config.yaml
n_layer: 12
d_model: 192
n_experts: 12
experts_per_token: 1
d_expert: 448
d_shared_expert: 0
activation: "swiglu"
moe_layers: [0, 1, 2, 3, 4, 5, 6, 7, 8, 9, 10, 11]
router_score: "sigmoid"
normalize_top_k: false
routed_scale: 1.0
balance_loss: 0.00143
balance_bias: true
scale_expert_input: true
init_std_router: 0.0139
lr_router: 0.000495
n_head: 4
n_kv_head: 4
head_dim: 64
vocab_size: 2048
norm: "rmsnorm"
norm_place: "pre"
norm_eps: 1e-06
positions: "rope"
rope_base: 1000000.0
rope_fraction: 0.5
qk_norm: false
attn_scale: 0.125
tie_embeddings: false
parallel_block: true
extras: ["capped logits"]
init: "normal"
init_std_qkv: 0.0455
init_std_o: 0.0394
init_std_up: 0.0455
init_std_down: 0.0
optimizer: "adamw"
lr: 0.00203
beta1: 0.9
beta2: 0.98
weight_decay: 0.077
lr_head: 0.00758
warmup_steps: 299
schedule: "wsd"
decay_fraction: 0.947
decay_shape: "linear"
final_lr_fraction: 0.0
batch_tokens: [65536, 131072, 262144, 524288]
seq_len: 1024
doc_mask: true
train_tokens: 769000000
steps: 3963
dataset: "wikipedia_en"
Below are experts of layer 8 (counted from 0) of a mixture-of-experts language model. Rows are named router (the router's row for the expert), gate (a neuron's input weights, with its number), up (a neuron's input weights, with its number) and show model dimensions 64-127. Each number is 500 + 50 x the weight over its row's rms, rounded and kept within 0 to 999. Numbers have three digits each.
Before each expert's rows: a language model's description of what the expert responds to. This comes from a sample of Wikipedia text that the model never trained on.

# expert 5
Digits, degree, minute and second marks, km and acres, and minus signs in coordinates, measurements and statistics tables.
router:569484486497489397543416467463536475560496530526560474504493475461501398547535469457486419537554537439514556505466441443409390475486518434455506517466564518496553442611500551461500541484541424
gate0:385484514428426404435464388461423521495458450577577498481514534539585419539490484526432513480436440487489502457530459498491507488466521488502428585592460474526464481559546521605387488399480531
up0:415480530427495480446419552472399503498415555437564501458533522434529504554472395521459503394567545471515571446491445546590489543527578481524555489549507507538468505524477556546437506464515492
gate1:488553522468536541448517517523529546515528466455466501491457471483517528580446432543445500526459530529512539578595601495577525462428425518495407495576439571496498518499508559546521451476442505
up1:547513537523477475427602573523476520414520508455527484503444448452467474397506491533402445533496530567450474524448474466546517608526482497486652519513534508370485604525523569573474526542466473
gate2:519482468439457548567489532564564544512531514490460478426470494514500550617520526485516460551558511487519554594436538492448438447460464512488504555480476593434424506545503518582550448548509548
up2:517537496457519610501435538536513549483434491436462459501530511566504460523548538527511491613472491598510442566460508492474567506413576461464434503543497542514396449491531438548576444586531424
gate3:627499522466608447497467450481439478561472550568532600526459485515573388581490420447524444466496524563502517420547486558613498569516574471548567536553435511508499557531417567468453431563515491
up3:497478486534444515534587364507553420487529426544480397556535506414443511433442587538365529507515501508512531484482495422493497403518529452481438568450585531486453487526484545476534513415470410
gate4:537544540456474546523468484536439503467561496546569572507513535461515477453436442508430566399659501470484559468457488438521539570468589418510490595547509511586433561515503492526426515459408442
up4:489529541448479472506489475522469508494488508499653495566506549469600485439560578429463433550516509541466520663561542536449499544496539465509524446546431531483368560496587471547548470435429470
gate5:464476510455512506541615537502476486462490447448507556526474530504416475480469462467470559420532509464455463467454449443518520497508506561472433573518591475565619476561355479505460514446544486
up5:535452464443487440410450508538463504617504437387512464469564554544514506476417466563571393526410456543443533490513403533475444491487517561435468592413514511533485577483568532496458568564366457
gate6:598481456493617448463425538576458477428434427502479565410487498565464487562530455421499534521433473529507510460487549506558459541419449480504610568342607504527467520554457518511525528507442465
up6:598437456505539500496534497425557491518493588468620482537520563474508440510398644493447453543550462547545496429485452448533592492496441491441502476449481441563567598484481527588564511483411556
gate7:480448505499499531495437487385467535472487465499481369450482548559481458615555490549547607504559577441526539510487471620535500482416455453476532468427450499579576545536472575426520481516419403
up7:537594506553610494538441417414452532468429534504505507482496501496522514536563518490518458505393524430466500472493487565522477468484573436556487479512454439482550494524501531514474562436466469
gate8:520437492438525509547409549475511559419453543563541456570523497602528555561507519554447452457543477487448576490557480503463522530547453507548583510560550517559530510540474520442586532476496432
up8:571583455448482508475476539555501488464509501459458473436459465521494523509535461478514684460510532511502545509505453514493556499562570504476506463515505462453520462544520512556597548536518403
gate9:484520541519523484481528542499602535571498477420517464506442522510435557578567577513558458515480504421504410546516521552429397516482538479493565457532419476530442469579517618499527536519555507
up9:532458551458513547481444496405534522489495455458418461438411464470413402429505487481602601496457485522468511587479564544400595522430511519582432418515478563467464475542504505520507528461396553
gate10:533458388445551499459490525505527459506523478560556615542484511538508484535534376428489512539463483530365531513490413445488416427532446483510456524476462457513529502514507540488544498451515534
up10:416508445503419510587504491494518520437570382476443466509465504427459511545477474501507531436551469525460441466555581588544537406526497565496470434613487522462509484498556432538523406547518437
gate11:572547471367422542521492488511510484487519549499509553529525463391467454381484606556519426575494512540452457533561447473469476520526518597533577469503506498561560468489549543537544433469505456
up11:508407600525556553557464509533499480477463536526508464519512489537428550561526598463562436465503541402541467384530570564398462450452473490570466481427552486484501566520526561481545453516508417
gate12:477576456430523510475417580488465488574495533406488457533416486494534496394402486486417449469424535514578512458528417455473502477511548461466572501496547463413509522503556503518401486546474489
up12:559491522571444560387514513514494452627541546505520528556535442487518430479503523493471554437537551469459568501533505501504414527444476439408388494483463485575561473447560479486421504476488396
gate13:491525466504482424580484489488462518410552433492489407522503523549501466525501555524578453528531477437479489439557537459544462433506480396438437461499465585507525535563447482521533533459624471
up13:554465567444459448417498499569385417549508478437489545501481480431508342398599444494634531486485493468427519487468450498434482515496479532497556540595607437460478524492524558427511519392461480
gate14:456485483499518547454458448576541433538562598478518495530516541450452551492506608590537574522519450581552513453500550561462485477540526408479475509488461622465569511518559522543488463475515508
up14:513359487634479511370481525579512532465471532536491467504621503556568500445398480511499518447548470444449516456504438597535478460520530382418483481521504490427485556525507545496523570532543439
gate15:583512535572530516507547515503444556485492524390611451459482469560582536596527411400564476469545489494508422462381579528449466465523562435547531543522489523438523419503553382393563440470610591
up15:482561486493510549537520405494478471472517540494512558531462515477511424496526506433379430491468500418455485552473605528423490464396542454453459531520538405544584434542452465492540534556582401
gate16:476479585408501490484403560560495606654583468428540520562422546558540454530499495476550506449549397552500397510508517463458486438489552476547497482480589566468502527477455506471564563542588501
up16:470491436535446486499523501496522563375468484530413478430463526506456520546479499460413464467483574567515534533514458347482519569526501464506409470450396484430484515498464585653529487413451553
gate17:499504488493590466506540472521497509527557451445524433482432502369461496397481569556459421465458424521565426531370535534474462515531510510525554580490531575509530505461474449476583427411428546
up17:440402478618530463611369457539470521569533469440505515590438443527457512495508532489542500490541520502441528466525453535523568526546552522470396436487459489574534482557439531500536537450438515
gate18:470534481501557460618523506421505501555432414429467549506507445520507422481586564384509433586509496509476487496465550514493532533530431401521531442636488632515499521556468580550512390497422518
up18:480498521469490434514464545524492477444411514455560608547553497485552572600490465539511479553511481509361543526495510434518448519460385586503487585551419567483478584599444624566429431537451475
gate19:485499464526533494457493426478491533496598509463434484558458458427475516406490583385551480486494436509544475510604506456468579610488488445534486524536480543516475492507527508512467470495402476
up19:454454432549488498490458446523480535436546465471458527505447506530465619596435504470495526464547564400495533528505472477517431476437495417487579579528531470441476419478519443394493507538485531
gate20:493480473567507570493533391488535584474505527549493439585558483472480516539466437488398467529578523460395410464502551464472526470586465467540561520564559489611485423560562430544589555483505555
up20:519421495456510470413476525551466449453550310457566519464552451504486423536439437553580529429493474510528553408501522484448390465491383500525534582563539506460425455480538432443609554430478559
gate21:468454422514543559567479437368416544466490480475474573459447576455530402446530525506462480510601512526481530485429512483561428561565521463421526536422517452449545596513378494412502566486509511
up21:496538477553587454501493585451553560543497481482566482515475541630514472502503389474435522573545502447438473491541554494435549444536594536598533464521479499487430496509522525434535470433477484
gate22:513574493470537470576448512531486451535459573509525466389546577462527506517605525487534512559511553440484557503529444565549564521517452520585421477491425455527514440571535433408503414456489482
up22:479541588431510400475470514499302565516505461563558450556442542447542532537597393558511436522463471497555547513503397582474488465499469532511531496456479529556542511522500508440499460463457560
gate23:503524610483511478467482517440480569510495463534579507519552441507479529494547506467526469570413485473484485486472488436447556660440552467532497522580564527497498500555566417453490518511538467
up23:593526551501488547455492505526537542400509412455469537526566503422592632521475479519474493458506544499479382555464539529552467566463493401500554473581449487485544545502593513538454526558472457

# expert 8
Wiki heading markers ==, ===, line breaks, and the opening parenthesis before born in biography openings, plus pro and inter prefixes.
router:462567476482535401562462492538485523628440481497502577523424446529390546432506490478477517505532438482407444465567487500557392510498497428544485528494495594564489513591529494537554472513470478
gate0:518544579414461537555519524433488476539485523345477486470525500491488516582477510505472538552491529432469608462461502625483497513526570535375595538475528544553496453491453568442428495426474512
up0:478497480498518461465499470452539472545485491466444440542485539523523461520465491450482434502412506458536542443499440492540428605434524487467468514529492528470570522557420425508562515322450577
gate1:581524481497498496473503370411496480500502491473450553430496507433492506535498656381432426543467492587456458427425481635495476481512467511414518468538516485508482582490506472529559552475473517
up1:449492591558450510500451533474518473525416491455532506518471453558492489570504539432472502443430534475536516434567478506447505533533414559493472516470654396511431539434466507380540445534375529
gate2:453542453447462423544531543413502481572515559458513564668532454576490446479480393521515539508573489417515493589482467449514521604340524512490432493526606469559528411601490574518532463492483510
up2:505543445480557499454476464493538466418473502491504493463436497501501571420460577422523504439478526579555438545458484452510421512563568460537499489545537453496514506407490482478536528401443470
gate3:545490425562574505567538536493458370458514505479576525611531449472439507505464489479507517505524509468455569509510510499545531576491435561467529548541481576470579423539457519450431525481463455
up3:497523412509598450523567471467527460520521508418535521435443444501493475586475503404555470551525422496410515438503441488516442587437478447491466512449515535504486453484473477469596501564426499
gate4:523407437491604393521552480532473465531489519456530546538453581517459472513507521495500454455480480502488498487545531449479418568451416470536518457544533529434468557516401515532479481513508499
up4:562571464525471515519522371518497513526413574523507466484515463436568549444556524529419490564511557511489496443494452526546501524686511517450501467488508444485437487520611512419465497493575507
gate5:574488477429542460570511536507477480387559472459445520550525460447432483439515645534526535562509528396461545416497442486544539450519546421422506604420556521454509442520470537497496525473487440
up5:559562420547538552520532414551443450436612590524548493555568405472463496461489463429428536533550522514474489557535550493427447502482559412503538507479472503456487597489518446519569457420473492
gate6:530509506455539415436481518431467570416531506488463522528470597460557520481476500511485451509445490522559510463487423435448527511520459486470410616536423436569521490493438577423567552531502509
up6:441473526451508517438473549389568514489493397502548466466392647540471517511517521498538439511539499495433483496506482468461491469548466463572539514504490541557547518456494482475507487478570544
gate7:461487416550485456510463465516530486511523522555454422475476499488503413510587539490479427527511512504466470489499490577429430476516606488517509575485545462465616508480458459472562487461503529
up7:478468441531531504460515575537564525528435548555429427471438609463452474592477555513556468454461523426570419449536511591458451462436549465502546532504446516410540473534466482503505516470577459
gate8:498450510537456534514565519480446513599603514551521571420482476525522553494435530426532510530466427436491549435495442486563415465526496464519401601441436521441445505575449513471516538509497532
up8:453526568531465502541506609478597412557516513421549556539471579582505511555504588619557564525440515479536496526518470451495511450515452435530435449460523554527439509500562646522419507547490548
gate9:459506488509498442481459413547495520477559462534531447432524527530448550520509476487483488526489456514469518500521455575527610392492473480530532626524497538494547469525569443511522540588502519
up9:487465467535479514456508458496492482431505508489544440516499447535477484513460613447495499486566485551550415512545535474453516522563494472502586447456467507483472500490557507484489473486449436
gate10:476523503422589433539507559508419494414545525492490508520468594509519466409483458506499482558571533517451468400480450559582519396478484584501512545473422408565475512483517466450513488484458484
up10:508493494441661543498451508496435450474547452511412500416534592542524470367524550522474504505458463540428500437526463489386447397552467527472456525511504455533521566544451548404547501491512507
gate11:524509440500516492557406522488517431438478576551481442555526499556438446475501526400494527469606618564508493478434473440505539458517505548520485490451472506518542481541521450460410559520513521
up11:534490487527456537493464413415508497542542481534523569523514469512497549527490461497450481481544529518441440471519548507514498490525473530417486558500403543555587610471504529556435469413484419
gate12:528566458575455451479519481460464461526420522493460554540497410418477459466510496553597429555486524493519433572426479567490416495541542456477472520556451494475496462482523445470510430412521542
up12:413455537469468501555464549465475535570488441501543462486477481498545581623545549515441595475525483534419560478520551456506479391556452483547583568477538484508418461466531546500521466504421506
gate13:486507374517418484550484510508522539442537442449481484510457436493473492431510535550497487523562448364533498386447520524551510624438564528456437533460621426461415367591470514480536389551521464
up13:479499522473563507571420548553482462486503531545559522482432538498513402604491525493539564457544447481452514556574446488577603481533512436570420531563445561540390521459531534517585464532463546
gate14:482492457489461470507448428531420490590518575518507585652433301494540483557477495509564580463579500504494573451496516517463484532506505516536491528527517431575481557544507611456529621550526412
up14:401557490456510609480514507522528392466522436547478504441628537504501594469469562522487499523481509499520511548527509409570532506492458511513556429434535525406488454541502404500507530477477514
gate15:458421559530558451425497504419558510529524522493453405515565511507566499484515518499473425511436531389572467574497581561441511423468555503470501484431421448467504528589562459509540456529527475
up15:540422510525491416421466459513582463529416624498486408516511546592505571467488459502419545402541508497474407510522482465465511448529448457545584561476380374502567533534511483468473440502608439
gate16:548465393475494422479547457518446613497490525495521536548448386471446481466454418401520368453555448494481552483532476542567460494450482453446431487429476526432510520514411426470550588523483479
up16:410506553411482588550621536528447547538505499491570441559487520474486492495505518433374486530477535509526491505507489463521569423500582498565430497488548515491477515494486510493500650454482503
gate17:491470472502474510531478523556482483479561490511497527535566514484519438476495491516503428405522580603483565455510505477507481536427524446521401537463623558439455444540434505528492591461535403
up17:535409466487522489447460456494478541494485581643527446439462521435523514390527585504541549549521471588486483573511513592523513514520507587479518506534491458434532566505526569580539468507579443
gate18:430487523487523489499493543558544445501472522585462489383475520608467442540475565575519492568472532552447481550583471538450504619457595546470476412463540531500458457484494543524491462515473515
up18:437501518468439508549574441490594482509564589526558563521531431548491527593492538452483552538493506546493490513509489465462477596484544460504485489515497514518452538513486604489565577402389454
gate19:476475403464448425545497545514520548495462514490487527457458466532449467501465489467482511506427523547422558514574487480489407548453465526604481490509511522537540564521523488560507558574497478
up19:445507422425464492455512569562514500538507503484512406458453467519446465600473517364566487469507520567453474500527496479565438573430533467594466500490504393535478563505642448519573581494540455
gate20:504482472459432631509522427493544491511454514444471434510525420528480476590466483523472534578472519600539485564533500515573536487545448473511443504531465448509393420504509487550490626468528542
up20:482550455435550463464486512479408520394512461431447502433505537519482514463517530504512563529515526454455459518563540550505484429516587495449445510540475571483535492448499449513454453418512526
gate21:551406525473587568432525456528519546459570511457569460575460442474552482491514510458599473497571554512481517527543584436439510488518522475475450478558497542571468476487448491547541530497466570
up21:478430443473508519558527530493457499510534418570471475535457451444482492494509506527466400408484462470511554471499539531424460482540547517469494526405475518452488439495490431489531463522620481
gate22:493456485536513424543508384605562417464595545466429498489478458455577444472491529434455511644525510563486538493381494478456482481504525470455502618457435521437489534432498519463534453454584400
up22:520537540372476492516514509510455588457552562510540465454478494497583523561499464480498573410490546465504535510489469440484471477445483543524537490490510602599492557480491579437509598463516538
gate23:506494453472585473541502408511491474491429483519408539392505481455495504517491516510489433505570584411483551556541506614530476436524576564412509497475466536446518476491509447447395409520523540
up23:510454511498490480458512457520533533536477550439516473430477605498493439498521527497482554482432374464463507482630519480497604578565467545563431531547443496626502422470570472481561449537363467

# expert 3
Noun-forming suffixes such as ation, ities, ization, ological, ency, often in infobox labels like Occupation, Denomination, Conservation status.
router:548527522509538419594452451430460442526459491427526476536473496463463423498581427521541495522527405505504399439482533534457501534444381458491536518489555536567534498512525494461492533452408535
gate0:491474537502495498494487476494490480418497590488488429459534456483510458443523491443541476527506533486511507474631434487492528512501444495428578435419526465554476564529514497530423451643530456
up0:505615448480454469507438521484553508475490416530542512472462346501469497645429501458490449546509437511584538473493638534468552408484484450518523561566480465411507426508568606540578531429488532
gate1:512394511483588505565431512562458457498564581441470506460507385427499462466464538473468498468467439474499513415511406475466480523479543539509503569531499516526484430495518492494554554466541507
up1:472499466471485403481485428575574459425404453563503620439514511556535515520472557504464490512437517538625527411466497506454521533477534463488498514464468477506581609466503490499471493481516452
gate2:407488508511549508520470444501551465452534566447396522499520427549551430535506447518550591463651490519503544480480531514506427504467567509566478499568526511527572441492527487465608437557447541
up2:495485535433525399507463576480361613422554512417543446482546499462455437565600456509551449452464520481528458374492476520404582566475608419465625496551453493468464567535518499424563473481505500
gate3:647525468398503472554511525425491506486528453536558508529455519490461522474523454473478488553492590503484457667454507610451502533466488419516522572539538534581507523509533434561543505553543462
up3:408474516478502524444538526582446486491534496457383592545480556481529519388400470595493497503488545493444498459539398572547531531533524503427472481563552506521480537524459503454507478458487545
gate4:557530458534541522477561449493547586352515534448432472605510537425547573526504619423541528514508488419477534549505545552500448580428451565531529509470546525502450529545514502479441490435536486
up4:538490494477600518490458461428445437578486514479555488480492442467489486490488395523498473547463560582555370427488571426405554533526494424432505562634566403522486450467456459513526493505506513
gate5:568398536513593475513511491583449459511499497494524435559497525402418412467586391444525424485485464504483498566546495545525531564532543559519487499589558516574474477540496583449511452464446450
up5:432438505489506545406470487455554530540563567481484542510559346431558465523503537490596513476496484460455513469425436518448486521489588462472536492527463538427523520512499488615470515509521493
gate6:395529514493541496504550404554472523486455540508519550506494537553497547520474491506561554519459479515492498513531471521479517475465527489523456619558485484498549465507491468448505485483526473
up6:558440481553499484514441469505492499490492545513478567470507459396537426521400441530543479483484491490484465513426500510559464402527429453534448492524450395548486407504527472501512479566591502
gate7:538487439472455440508479422457631489525519432566507471464528472517431440533548557423494589489523534542518521498516488545506511492452466547531487521553464551461480496497589460490448451418462476
up7:436654561509471461553522617535428634429495427474592550427532467510503484444487461540348465468516563465553524523479482549417489530557558500516530467445463374493468500446454588448490545416430465
gate8:488504436425543484440507489457556483637522476534480550522490444598519595529561492475520605605531507505539473538521523426533480513439586547670537406562512510570327494525489519470532473507528438
up8:566467547570453488499589510499561490471457563423491448521482468462499546465429512469538444428541492632539618567523486513503597552535493361450481573611403436487540492516479503561512431441536431
gate9:530481499447484487526582461439458430539528452546453406604493548622435513511487474456567470492618529585473442400516486541486436443473522465462483554428548526523499609530436475512575577465540488
up9:562503451519525460610529542599514449478492482452581533473480533502370541570675504483406500605431558520548505539508531430485494497505544525511495517466523457456510417527539513447569498520521456
gate10:535457433497468547476440483458524458538517456490519512430507498500401516492443458493431452520461451481507431538580498404404434431483554459434494541423564618619432497519404554547428554531496459
up10:493507434451574404520454561508474571514454342461401608447481587560427437475566539504548458478467498455513479511415428420463575530495486513456519424444429478466453528523480505548500482542485477
gate11:496451528480582442542429561403520454494455584498445542497531532553542528450522477483425490530516461566449480404486454502540469430554503471510475470498506521456436572530523543445595531531447519
up11:478487501489521535557416575491500494475403494428485571527462617470521527486498469580486442581518477530421463419473505472379552544542493428539508544504484496384537556482471456549554473590407489
gate12:505559481436507503529552457414461446563513455534519525537440526513404517500466482449506527430578465497571442478444471422526463386485540440441545583554496505494503492461458522426534519373441471
up12:546570540514494429496510463441531473431546400472501479505540546551423531440605508523477505485566446522520462497486520502513448596477546482500525433484402514394467518477515486485612537504571482
gate13:482457507500500554547464463411486456464465568552485579475581494602430497469486390466594398455517472436466472461570477459520468496419385483527496547411507554467464482498535560608492535433505391
up13:474481519541423562415490506422526411484401533540480415422521498552472569477477406476570574434501563509437529517441452533592512489520506413464564492508523550415493493492549438596447530456538475
gate14:470584460472499492606560496516407476472534453515464538539597546593445504536488498489461449451487470506417572503529564468515566433487502490604419509560474465509529424537577452488459437410419496
up14:559521565561483518568445474333528558587524442467425417599436446486588530553546561518547483465497426548521507554362525514451542461511500460506525450551508524527504496513459518552573491456484462
gate15:589473509461538525485470435608503509439470454523484541521515476540541554454464443508521495442509532461518520480416513616520534535423491448536492505471505522496420510493535525517554418589423475
up15:427396503486573435621447480461468519427492530573415435529502515421462522479506496505473450533523488442515537427476386446573544505424494557483440517581389546509505521529525475475541449509456514
gate16:512493444486524481457417475540538601505643456523487502493464391354491463493547422464509592443461486515525549459474482517514451489489497439445472562442555576567548451509504467496547470445415528
up16:546498495485436458459510613453476548515521533521491566528525476454532479500509539431575509557514471503490547462486511478503530500526407473448475583489414457411475461469569486565483471381575510
gate17:492449419474540531540462462462469511518458374520505512398520511473456544540423397496504466527541479573478521482503537603464403445494467469541535648482510477510565577493481491444628522494555505
up17:419429455458504540474493467450506504548576495515481510435485441446515442510544557496572470492506485463475542468469500497473501446515459488480485518437416511546557538518493510413443450582524444
gate18:483451490472538505509472555451495463510503515602423486582455514581492530576449465535493599455594544499507513484454481485571526544532513510574550493459494537534530601479580570598510520490522477
up18:509492457522473464559516559511421497521521464595486426378479547494492486530550516430481546499551468571442475447502547578420534521622506510515472533412494533417451395543556446517523509479542608
gate19:492471481501557420419486518567388456523443512490499596633530517515512450462480550462457502568433395499468509420441476457522528496554520578454541437489639434538457499537483561548477547434538455
up19:475498493489412476521589526538542548571416456442534502629466449507490489429567487540522480515513484580428519466511529444414495529511468509488409450482497524494463474514389490576592464451471531
gate20:580404459535493527541486486519523537601531564502472542496433432517509465448504446538519572444498473474456491502530452588501494429479579412534480445506635485470461532466546498401442511543584560
up20:522382524497509535495595446507465454523493565477392475510564432513550497518490508555494610494567486468462532454482495497539513511496460432523475457531497510493422436525494558452463465595562476
gate21:488515476432424518400546449477495549493540508463450487538481473501436586478444472537594452458520396452515565441509528580497558478499577495456499485542479506502555504511516481433465448606491567
up21:478619387473495553517500477466598422419501457449442501417550529501532514477462550482520426485496488501418495508475498565518570514517531456470536569583460455465565519486517580495469480456514501
gate22:490537583433506513478521526479437600471398472567620566453527531461429564341507488405497556473492451543479444346454495532458534517490529539462559528514457476461440461500514467498471556421483451
up22:523463436501455593509455441444490511581507500510500463438527448463552376520483513492456505466580470484557587468471469436610497539556473466494523574497537489444549492491481573467519488500477515
gate23:539374478429530551555447482445494519602491513476534538537498546537473548546469523445611463423535515459481524573469466387581568411485463577515435577517498575476535537510475468566491483568563488
up23:557451542486555484594437481406563473570522459501446540512543512614514520449502481423605435511552456556514469506533496444550612407511508582452501526467584611540487545510522453556551550577520481

# expert 10
Words and pieces in sports tables and results, like League, Team, Stadium, Champions, scores such as –0, and country codes.
router:457557565474481471614513573495459493416523562528503392497566531529478566489559458547517446541555549423502521503568483487463434615542479549530461502529526516594508554590491580549489461557486477
gate0:431446500363499529484604504538466492442598554478503489551567516517395509490498498486526528562543489448486567450563549524483413465402541534489478556560507407522480483488484419447536487511456456
up0:589481423454476518458463524445489480582544574484545558538458546379495555460509605515527502431396460480536542571502514453475497466477456474558468498579495572566449584457545438577518496450469505
gate1:503503541508462463466416476492485510553503467463490573516469478597440357546491423532471424545503604531447468499429433495462526539588420508491509490557503421523454462525506447596474522418517476
up1:535574523493408503505471487568550496490501474457560504448494453466442369545465458573516476454464496580507570464542459530546492512539374520455590519468498425526459529505507584530450469433498506
gate2:522522523520496444516499525436538553518533451425536544519511488473432504496571655524507435547470478512502449520403522481421442538541443469498517693477482463490600476506557486524499492466494508
up2:591543497511444490457505529476537554527593486441432546544613556556536462481526502455532498505479421501460532522462428489489457492507477415420611506510446521488507519535502508504415551591406366
gate3:444477545579491475571572455519531597608582515577499447591512505472501598464533469481460469483535537551528537542407539512505574445378563484510478452505488466553476494529587522456392649452465505
up3:498536498490508517621471425548510518456532474560484467529528525476536522483547538536493561503505547404483507525480477449521623527487524514461544330484561461415492415522501558441427568460480495
gate4:492491570421454496511451496570496511636429529500490466475498489502457486373520567494567604489628494535462503493527490489473532510507551509571517514557498441559474575547437510519445593496533528
up4:533541527568425497533459513422569512357496448479500545464470429516443413546446391468488464465504458480591501548475560592474509550455505590500507495574455507473576616547441575343506514494488493
gate5:537456538577615548423461533449499525486518438585454502537510530492404507461564468410436461470620486502475477412439518473412401511525535508513485541454524493463519459549434540529578506523444523
up5:460572465475463573487487446506508471588541541482567495494553516577542395505450549448429507593436532531495585477553482485421522489404603525496581465507504531495517513506505473522511518516524479
gate6:513579559429485527487451506510460472429509535433425498506486547468477514516520477416504491541516493452419485566525509469558507602496407480444503489447509411566507533487495475567462443426472513
up6:587519532476453491529487428568513488516525481443526468495585561386557508464492455423452492524510485481503491464586531523510533474510421423454510436497519453513427519461566490469450489490471483
gate7:472420492494504493413468543501427530467520459490542561479579505608573516493496459402533416560517601510486519455439522524514450429464400457517415503591506535456474472623577500471511466560490488
up7:569471452467542484505493549586521453563426519499527471522479460529405530558548430566436564471453511467564461458533539508478500519559446535591514522468364459528475513455550547496453515449505415
gate8:506477498501514471546523541457409496440461545503574481428459470482464504581480485508443374580459469492449551468524517449542497464472507535510451471541448433487526539499526434517515546445495513
up8:424525546443507440454481507458577540505526457577470586540570464475500582598514523474544522446476465505578594488577508466457453550404539457531483508491442519431500530529418528618460461452448487
gate9:508543490470504477557519456473533542468499482459490452502513471502502557503492486435600378512549546442524490494580461547508469529357514567487491570478464559520469438594489493492512513474435480
up9:430518550533509552421493470555513462439490494461493505418563548531506508421459411433518562490412458512512559515404520517539553404521435528486514465500541501552527552470485584524467635576384499
gate10:511445531465485506404402432426504569511458479537511445547563510415475465540482488501510566486521469492506507467534571476491493516425525476461426518578543639468539575474523592491476435493432521
up10:570514598474488527503538522519495490435438427447533548443467484501428504550449558484448542558526566454461473480545531466533478635532533489490489504512569437416477457509455541509530550438515480
gate11:528444498522573470620529618497562484516514481451423507576528523403432536581471430479475475584550544359508557448458514544566384527548519469584515592443605468550496447556431539506527450495526507
up11:546460466465573500467485471438528568475609547490510490645486467493497562475514521479510418603519442493460454505450494542461505450524511515586532532625506438482505548460483486424626525455442530
gate12:535572439541425538473497503474463453475389460525519544465508508439361566499447412473449525480488474522447539514521480561490390515498520573511485606458535473557542441502482523470496415502382547
up12:522562530554546499504477537412501478613533432501475519570493519536552549484598576557492465537529474478525510577425441540459542546541488532446536488527571561485530522439518531538517460516545482
gate13:547498474429519558573532507477441466536532469545539482556495450565461534556480507468488467495477486468492486575401436591455524558430554525528449509409522486539537526538354566466546489541535490
up13:606474526532474431607476573545535517512474445401549403458446476507528479547468519463498413469462417452474530401491541516541469469453475535480470543469501510509513522502458451448453586474505524
gate14:491534473452452465643458414506522430522496394458529501541473465478473534555589543545434458540510464438481524461399435485480480601519521510435501505615442447470464461498500516538333488498559446
up14:460499569560522497473462438428497491523479507447572522556533470564538604500494479363444444497448548482609465475531442453557500501503574496508418446554492523469478499498468533464489541439428492
gate15:518518508457576514488468457526455425531477469481552450439453517469628535501492564469461356541456537557510489414491416542583568574515498581518422479517506450442478526580526511554545505512497563
up15:483523521469393517528489504527438475462534547399524543418489398587526438493564514498508457508498486452362479553516481469493471530585494569542610485543481418557500529441570525421593488576633522
gate16:429444480605474500443416509461522530409516486444501536495493385535544440561522517438586518459531480469478510360506427534525429504531532587472489551490533416533499522523515439450558531510486452
up16:564595469549558569369495456465500496516487503544391555510585456472574491484481489545460533518472480524528512446501423498544463503508430467461484515410526471458591537518433522494473522440522580
gate17:481478594536571512394400498488479548541506472556461534455548520567452490498447540479470382550444514462525607476560493455575559475503477469546444477484561490498537575474478510634580400514370473
up17:541350506530551587461464482475513481523477453566427528508606549564545550495405487534506444534479464532560545478442485485486497476537518505546449495439580503450501590493531482532445511584425476
gate18:460434484511493431487488538487371467560506517509445503484486448463464484568565534486409487459515480576472539544506540579542473578473544492586470468465512539512480550570426523552478451535478484
up18:469512394417493459514409456467530550468498478558549534492458544488463626643486552493507562548553532433600422402429479435493498479502534484527458545525459417462503558545496506457525504435568507
gate19:501438486530491535565496547479413538488598525443489433508546418542475470544566514429529384452482495510520496549605418470450474519459455504521456523484447553549554454529454433443475527522467418
up19:458485550561584458521574483480549582457521496474534429480624573499396636469478484516507513531585439509455497516464554461443541468463484382450503603549499483505497405506480572514557542507442563
gate20:507454498510549508480539492505517475615470427402493524532432545581478570537482498534454500529548481486588479565501511518559570496393659572420536482513554569552403589533532519567570521505400506
up20:462439395466462559473521517538408504471507481518421517455493460525458439489432409403424547436517524529436512646389512525546530430490503393484435484588516480526504454573421417526532532524496479
gate21:457464474456482515605587569536447547468484482488525549474444620477474566515555550488529507519451540448386600498494506503475522586535514515466419526489502509544419506489463494557460459407529532
up21:448409495557499476534562564478446528569549568571544509547475543572494422555459475499387584554489529518478498612567500530441506488523553509554454409584499539529519523545496558573511449534524460
gate22:510515407554525466453560516498499499526523577561524434597476492532424482460476494486476434507521459518474498421548427447632466482566476465507488423530479572456466533562509530587495407488506467
up22:424461521436549461585465463506402436591416523521580572476518544444462582502506458577536528492480525429509531477440558448436520511427471636412498542457575487494561496495476524436477495557531485
gate23:520566473547528464414541434522469572483489535496547492552479491418485491517489609464419475584470473601466470523420542424545491465459609516579409484485593470486516472524514557597454451514572429
up23:560512412520578479596499487463589483427526557624392485457493487474550488464497476451535580463543423484523549420596437542414473509428459452482535532449504510428470487545413473509565519456493472